config.yaml
n_layer: 11
d_model: 192
n_experts: 64
d_expert: 256
moe_layers: [1, 2, 3, 4, 5, 6, 7, 8, 9, 10]
n_empty_slots: 16
normalize_top_k: true
balance_loss: 0.00016
balance_bias: true
init_std_router: 0.00963
tie_embeddings: "early"
batch_tokens: 131072
steps: 5575
Below are experts of layer 8 (counted from 0) of a mixture-of-experts language model. Rows are named router (the router's row for the expert), up (a neuron's input weights, with its number) and show model dimensions 48-95. Each number is 50 + 10 x the weight over its row's rms, rounded and kept within 0 to 99.
After each expert's rows: a language model's description of what the expert responds to. This comes from a sample of Wikipedia text that the model never trained on.

# expert 61
router:46 47 50 66 46 63 53 67 52 42 52 54 55 43 66 31 43 56 68 57 48 46 48 47 57 43 68 58 48 61 72 44 34 42 63 38 43 48 57 58 61 47 47 67 56 44 54 54
up0:58 52 44 46 53 52 52 30 51 62 61 45 42 58 28 46 44 43 52 45 53 46 48 52 52 42 58 42 51 49 53 43 58 40 32 50 60 53 60 63 45 50 49 51 36 52 53 51
up1:58 52 46 38 50 51 58 59 38 53 37 55 43 45 54 28 45 63 34 55 47 44 65 45 50 56 33 49 44 42 46 59 32 75 36 43 52 39 63 39 54 50 42 54 45 52 57 57
Pieces of personal and geographic names in lists and infoboxes, often near coordinates, such as Du-ane, Wick-ham, Bloomfield Hills, and Mc.

# expert 7
router:44 44 56 66 50 62 48 67 49 48 46 53 56 42 64 30 46 51 67 61 49 50 49 41 57 43 63 60 50 62 71 49 36 43 58 38 46 52 54 53 60 44 46 68 61 37 56 54
up0:48 48 48 36 59 36 65 51 38 67 45 61 42 74 55 63 52 62 58 57 42 59 42 53 38 54 46 63 58 39 56 57 64 51 49 43 64 54 58 34 63 47 47 56 46 54 42 51
up1:49 28 53 61 42 57 44 60 57 58 31 54 51 39 37 61 40 53 49 41 51 49 32 22 44 48 39 42 57 61 53 49 53 59 37 54 51 32 65 43 61 46 58 30 38 53 50 59
Common nouns right after the, of, in or a that take a following suffix, as in network-s, film-ing, way-s; also list-item line breaks.

# expert 48
router:47 41 57 67 49 62 62 61 44 36 52 52 56 35 59 32 42 58 74 57 47 55 50 42 47 43 66 64 45 59 66 45 36 46 58 42 50 36 55 59 58 40 48 64 54 39 58 54
up0:53 41 62 53 58 65 67 46 67 43 51 46 39 46 51 44 53 46 46 41 55 46 47 59 44 49 54 45 69 60 39 54 70 42 62 68 44 42 68 51 54 53 51 43 56 48 36 47
up1:40 46 52 42 46 72 48 58 41 62 32 67 80 45 45 32 51 53 32 48 34 61 71 44 36 60 55 58 61 42 46 59 57 58 51 48 53 17 61 40 54 54 47 45 48 55 56 52
Capitalized pieces starting proper names or religious adjectives, like Catholic, Presbyterian, Mar, Bar, Jr, often in biographies and credits.

# expert 20
router:46 53 55 47 42 61 50 52 55 38 49 57 52 52 62 59 50 52 67 57 48 54 46 28 55 52 56 54 41 52 60 39 18 46 49 40 51 63 55 50 69 36 51 76 52 43 58 50
up0:56 60 45 36 49 43 33 43 45 46 50 42 61 47 59 56 46 40 54 65 57 52 55 45 63 38 58 60 52 59 34 36 58 51 41 66 66 58 58 50 48 44 56 57 43 67 42 49
up1:36 53 49 58 58 31 41 58 43 54 21 41 43 39 52 50 38 32 71 51 49 60 48 47 46 55 45 56 45 36 37 33 54 52 46 71 41 56 53 44 67 41 69 50 64 54 45 55
Digits, degree, minute and second marks in geographic coordinates, plus table numbers, brackets, colons, hyphens and the space after ISBN.

# expert 40
router:30 30 49 66 57 61 35 63 44 41 47 37 47 54 60 39 45 58 58 57 46 59 49 40 46 33 55 62 54 52 54 55 38 57 55 38 55 57 70 47 57 40 27 62 54 36 48 43
up0:60 53 52 49 63 65 63 41 48 58 64 57 37 56 52 42 48 40 41 63 55 45 41 53 37 33 59 84 68 48 50 36 43 68 45 47 58 58 47 60 41 41 62 36 42 43 60 55
up1:48 67 49 49 66 59 42 51 47 51 59 51 49 62 60 36 60 68 53 54 42 43 49 39 52 41 62 80 51 58 81 44 50 50 40 46 62 52 53 67 48 31 60 60 53 64 49 58
Opening one- or two-letter pieces of capitalized names or foreign words split into pieces, such as E in Eckart, Pa, Mi in Miami.

# expert 34
router:46 48 58 67 50 62 50 65 50 46 48 51 57 45 62 32 42 56 67 62 48 46 50 43 57 43 65 59 47 61 68 45 33 48 63 39 48 43 57 55 59 42 45 65 57 40 57 56
up0:44 58 41 49 59 43 31 40 52 39 49 36 50 49 56 57 48 45 42 34 54 64 48 42 51 48 34 66 45 54 53 41 46 38 54 46 64 57 47 56 54 58 59 55 60 41 66 45
up1:45 43 56 42 54 49 54 57 46 54 69 50 59 57 40 49 58 51 56 74 50 53 40 55 48 56 55 56 54 82 42 36 50 38 65 51 64 64 49 56 59 47 52 43 52 36 49 46
Given names and surnames of people, often starting a sentence or list item, such as Hugh, Tim, Richardson, José.

# expert 26
router:53 46 62 62 58 67 52 49 52 55 49 56 50 52 67 31 51 54 78 55 42 45 46 19 53 46 56 53 51 53 73 47 41 52 59 49 44 45 53 56 48 44 35 58 62 35 54 51
up0:58 59 52 43 44 56 38 47 56 63 40 40 47 53 50 61 44 22 61 52 23 45 40 46 59 61 40 50 48 56 56 41 52 52 46 56 57 40 45 58 59 51 60 50 57 52 53 56
up1:33 64 58 61 64 42 55 50 69 50 47 67 49 55 38 50 42 56 51 64 42 47 38 29 53 29 57 48 45 45 53 49 64 65 25 43 48 62 47 71 42 35 57 57 50 44 52 55
Past participles and past-tense verbs after was, is, were or be, such as served, located, closed, listed, played.

# expert 13
router:55 40 48 73 47 47 52 75 39 41 44 43 60 46 57 35 36 59 72 66 37 53 40 36 49 41 65 56 41 52 63 40 26 35 52 35 48 55 59 50 59 51 42 55 43 38 46 58
up0:54 41 59 74 34 59 50 58 66 55 33 43 43 53 49 53 56 48 60 52 56 55 48 62 58 49 35 67 55 40 25 50 65 61 57 53 49 41 44 75 79 43 62 38 50 28 58 65
up1:62 39 51 29 68 56 73 29 40 59 59 38 56 61 41 56 42 23 40 39 47 38 34 47 42 82 63 52 45 46 56 42 41 39 61 54 43 56 64 52 67 45 41 44 44 46 38 54
Short syllable pieces inside foreign or taxonomic names, especially genus and species entries and place names, such as Ko-rebaju, A-mer-ila, Qesh-laq.

# expert 58
router:45 42 53 63 47 63 51 68 46 41 49 49 54 40 62 32 43 55 67 59 50 49 52 46 54 42 67 58 47 65 70 43 36 38 59 38 44 44 58 56 61 43 47 64 54 42 53 56
up0:47 46 48 64 70 41 62 47 54 47 57 47 46 47 51 74 50 66 40 46 29 33 53 49 52 53 69 49 39 61 63 40 43 46 58 54 54 49 60 54 53 39 49 44 42 60 55 37
up1:53 38 42 43 39 50 61 50 52 40 45 40 45 32 47 55 50 43 55 64 53 43 51 57 43 47 59 39 35 70 56 56 47 49 44 52 64 50 47 47 56 49 62 39 56 44 50 52
Capital letters and first pieces of names or words, plus line breaks after list items and before headings, such as A, G, Kil.

# expert 45
router:50 51 50 51 46 59 68 55 55 47 33 46 62 42 55 48 52 53 63 65 52 47 61 34 51 45 71 56 48 72 56 40 36 44 62 35 51 58 50 55 48 44 48 62 58 37 51 49
up0:51 34 54 44 63 45 51 47 46 53 50 46 47 52 44 46 50 51 52 46 51 34 32 53 46 46 52 55 49 36 47 53 47 44 57 55 41 48 53 56 29 48 40 63 46 67 54 50
up1:29 44 54 46 36 33 63 39 47 39 47 52 33 55 62 43 49 61 50 45 37 38 51 31 58 59 64 33 50 53 53 58 48 42 59 52 45 60 56 45 62 53 52 39 49 49 50 68
Sentence-final periods, closing quotes with periods, and paragraph line breaks, plus section heading markers like == and ===.

# expert 23
router:55 49 51 59 47 62 54 62 54 46 49 43 60 55 66 50 37 66 77 58 49 53 55 31 52 52 40 47 51 59 59 34 40 48 62 47 50 47 52 41 48 48 39 56 57 44 54 51
up0:65 60 52 54 60 38 65 56 54 36 39 55 51 32 49 44 63 60 39 51 46 55 54 36 33 35 47 42 59 56 37 58 37 45 68 50 56 61 51 65 54 52 39 37 46 35 76 44
up1:50 30 39 42 69 61 59 63 49 73 59 46 59 56 72 59 57 52 56 43 65 34 38 44 53 44 50 53 41 60 52 54 53 67 48 45 52 48 34 49 52 54 41 44 44 57 50 52
Common nouns and participles, including plural s, after was/were or in headings like History and Operational history, e.g. recorded, written, award.

# expert 52
router:44 49 40 67 39 57 50 49 53 51 36 41 52 40 70 34 44 66 63 46 54 46 50 40 56 51 61 55 46 53 67 44 27 40 57 44 52 51 64 55 65 38 59 68 43 48 43 47
up0:39 62 42 52 48 46 48 41 46 51 46 48 43 46 54 56 57 49 43 55 28 51 48 45 62 65 52 48 70 45 50 57 40 39 49 57 67 56 35 37 57 57 59 60 69 47 58 45
up1:70 43 36 41 40 51 67 55 49 66 45 36 44 34 31 50 57 49 54 61 54 57 36 64 60 45 51 67 57 55 61 47 47 48 54 58 52 61 42 65 38 51 44 54 47 48 62 51
Unit words after numbers in measurements, such as km, ft, mm, mph, yards, with a few chess move pieces.

# expert 50
router:42 45 50 65 41 52 53 64 53 46 50 52 50 44 63 40 31 53 68 50 44 54 45 53 45 38 68 57 52 58 61 34 33 42 47 33 53 47 52 58 56 48 40 59 43 37 48 61
up0:49 48 63 44 37 43 46 45 41 33 38 45 50 48 51 54 43 41 58 47 69 70 45 41 70 53 68 57 42 27 37 60 45 56 45 41 58 22 50 37 41 50 50 49 35 41 40 62
up1:34 54 55 43 65 46 55 61 38 57 46 60 66 50 46 53 38 69 49 57 48 56 46 49 46 70 57 46 47 53 34 66 46 56 52 51 59 54 53 49 51 58 53 51 54 55 35 37
Given-name and surname pieces in person names, mostly South Asian, Arabic or African, such as Singh, Ali, Khan, and endings like -hal, -dan.

# expert 43
router:49 41 57 61 50 63 46 65 45 50 51 47 65 35 64 29 38 54 64 66 47 50 55 47 60 38 62 58 47 63 67 48 35 48 58 34 42 44 56 46 65 45 55 69 57 38 51 55
up0:45 75 45 44 35 41 32 50 44 51 39 59 49 43 36 41 61 51 55 41 54 44 63 64 56 61 31 42 61 39 38 69 54 43 43 48 50 59 52 45 58 49 55 35 48 50 36 47
up1:55 62 47 63 50 63 42 48 49 65 41 57 50 34 50 49 64 51 50 37 60 34 53 39 50 45 48 58 51 53 58 40 58 55 61 39 55 29 54 55 54 44 53 38 40 41 55 48
Capitalized words and pieces inside names of organizations, companies and programs, such as National, Science, System, Media Group, Nex-star.

# expert 62
router:50 44 48 50 35 55 56 66 52 37 35 44 58 54 65 34 39 57 61 50 46 41 56 41 50 45 58 50 40 56 58 49 45 43 56 46 55 54 60 52 54 51 33 59 57 39 71 53
up0:52 61 46 42 64 40 24 36 47 50 71 51 37 50 49 49 39 38 59 44 52 42 58 37 54 54 54 51 70 46 37 50 59 71 45 60 44 33 65 50 46 58 59 44 52 41 57 61
up1:56 51 50 69 66 39 56 53 42 46 36 55 67 41 32 40 56 44 57 45 42 49 49 47 58 52 47 47 40 38 58 74 40 48 19 45 32 53 43 51 57 38 45 46 68 74 50 59
Plural -s endings and plural nouns for groups of people or things, such as people, members, children, areas, brothers.

# expert 12
router:44 45 52 64 46 63 49 67 48 45 53 50 59 39 67 33 44 54 70 60 47 51 52 45 57 46 68 56 52 60 70 46 32 40 59 39 46 41 55 57 61 44 48 69 57 39 55 50
up0:60 30 41 55 40 41 64 41 46 50 34 41 33 41 46 45 60 71 55 58 43 58 55 59 42 35 65 37 58 52 56 54 48 46 41 43 44 53 61 36 47 54 59 45 71 59 56 55
up1:29 46 54 45 55 41 51 52 64 63 34 68 63 47 49 64 44 65 61 52 54 47 56 59 56 53 59 51 48 49 60 25 48 36 34 50 54 59 57 41 54 47 36 60 38 49 53 57
First pieces of split words and names, such as poly, non, sub, La, Po, and line breaks ending list entries.

# expert 15
router:40 48 53 64 43 56 59 54 54 36 61 43 60 41 51 46 45 39 81 62 40 31 65 47 57 47 52 52 52 49 53 45 56 53 67 35 42 37 60 47 47 53 41 63 64 24 59 52
up0:52 40 44 50 67 50 50 42 39 55 47 51 74 67 45 65 36 66 54 48 48 51 50 55 58 56 39 50 49 58 44 55 44 39 59 49 54 58 57 42 55 47 51 42 66 31 36 60
up1:45 61 47 61 38 39 50 41 44 52 60 48 54 70 53 37 60 52 55 50 51 38 51 64 72 56 55 56 67 68 47 41 39 46 42 42 43 37 62 46 51 47 60 48 40 48 52 55
Standalone space or opening parenthesis before a number, mostly between a month name and a year or day, or in table cells.

# expert 39
router:43 42 53 68 50 65 50 61 47 46 47 52 57 38 65 30 49 49 69 54 49 53 51 46 56 45 66 59 50 62 69 49 35 39 63 43 47 41 59 53 59 43 46 64 64 39 59 55
up0:59 60 49 36 51 25 45 49 49 51 38 50 44 43 71 56 54 43 54 68 60 35 54 41 75 39 53 48 57 52 55 42 50 53 24 49 34 45 58 55 43 51 56 44 62 41 45 38
up1:63 54 57 62 47 47 57 35 56 71 39 38 69 55 46 48 59 54 45 45 51 56 59 58 55 52 41 38 57 32 60 24 46 55 49 46 57 58 50 53 60 52 56 40 47 47 38 42
Line breaks ending list items such as dates or ISBNs, and first pieces of proper names like South, North, High, Mc, Roy.

# expert 57
router:47 49 57 76 61 60 52 57 48 49 49 48 51 46 58 25 50 60 74 52 40 47 40 25 51 45 57 67 51 55 59 50 47 53 45 45 38 50 49 61 48 42 37 57 58 39 55 51
up0:49 50 53 39 49 41 54 36 62 33 67 50 60 58 40 54 33 62 48 26 66 51 55 56 63 49 61 47 58 46 45 47 65 32 50 57 29 48 42 40 58 31 56 42 34 39 33 52
up1:52 46 80 62 52 51 58 74 53 47 56 42 53 44 20 45 52 49 60 58 57 53 51 57 53 37 38 51 34 49 60 60 35 48 41 51 52 62 54 40 54 51 61 37 64 39 46 60
Main verb stems in running prose after a subject or to, such as wrote, allow, provide, create, with suffixes like -ed and -s.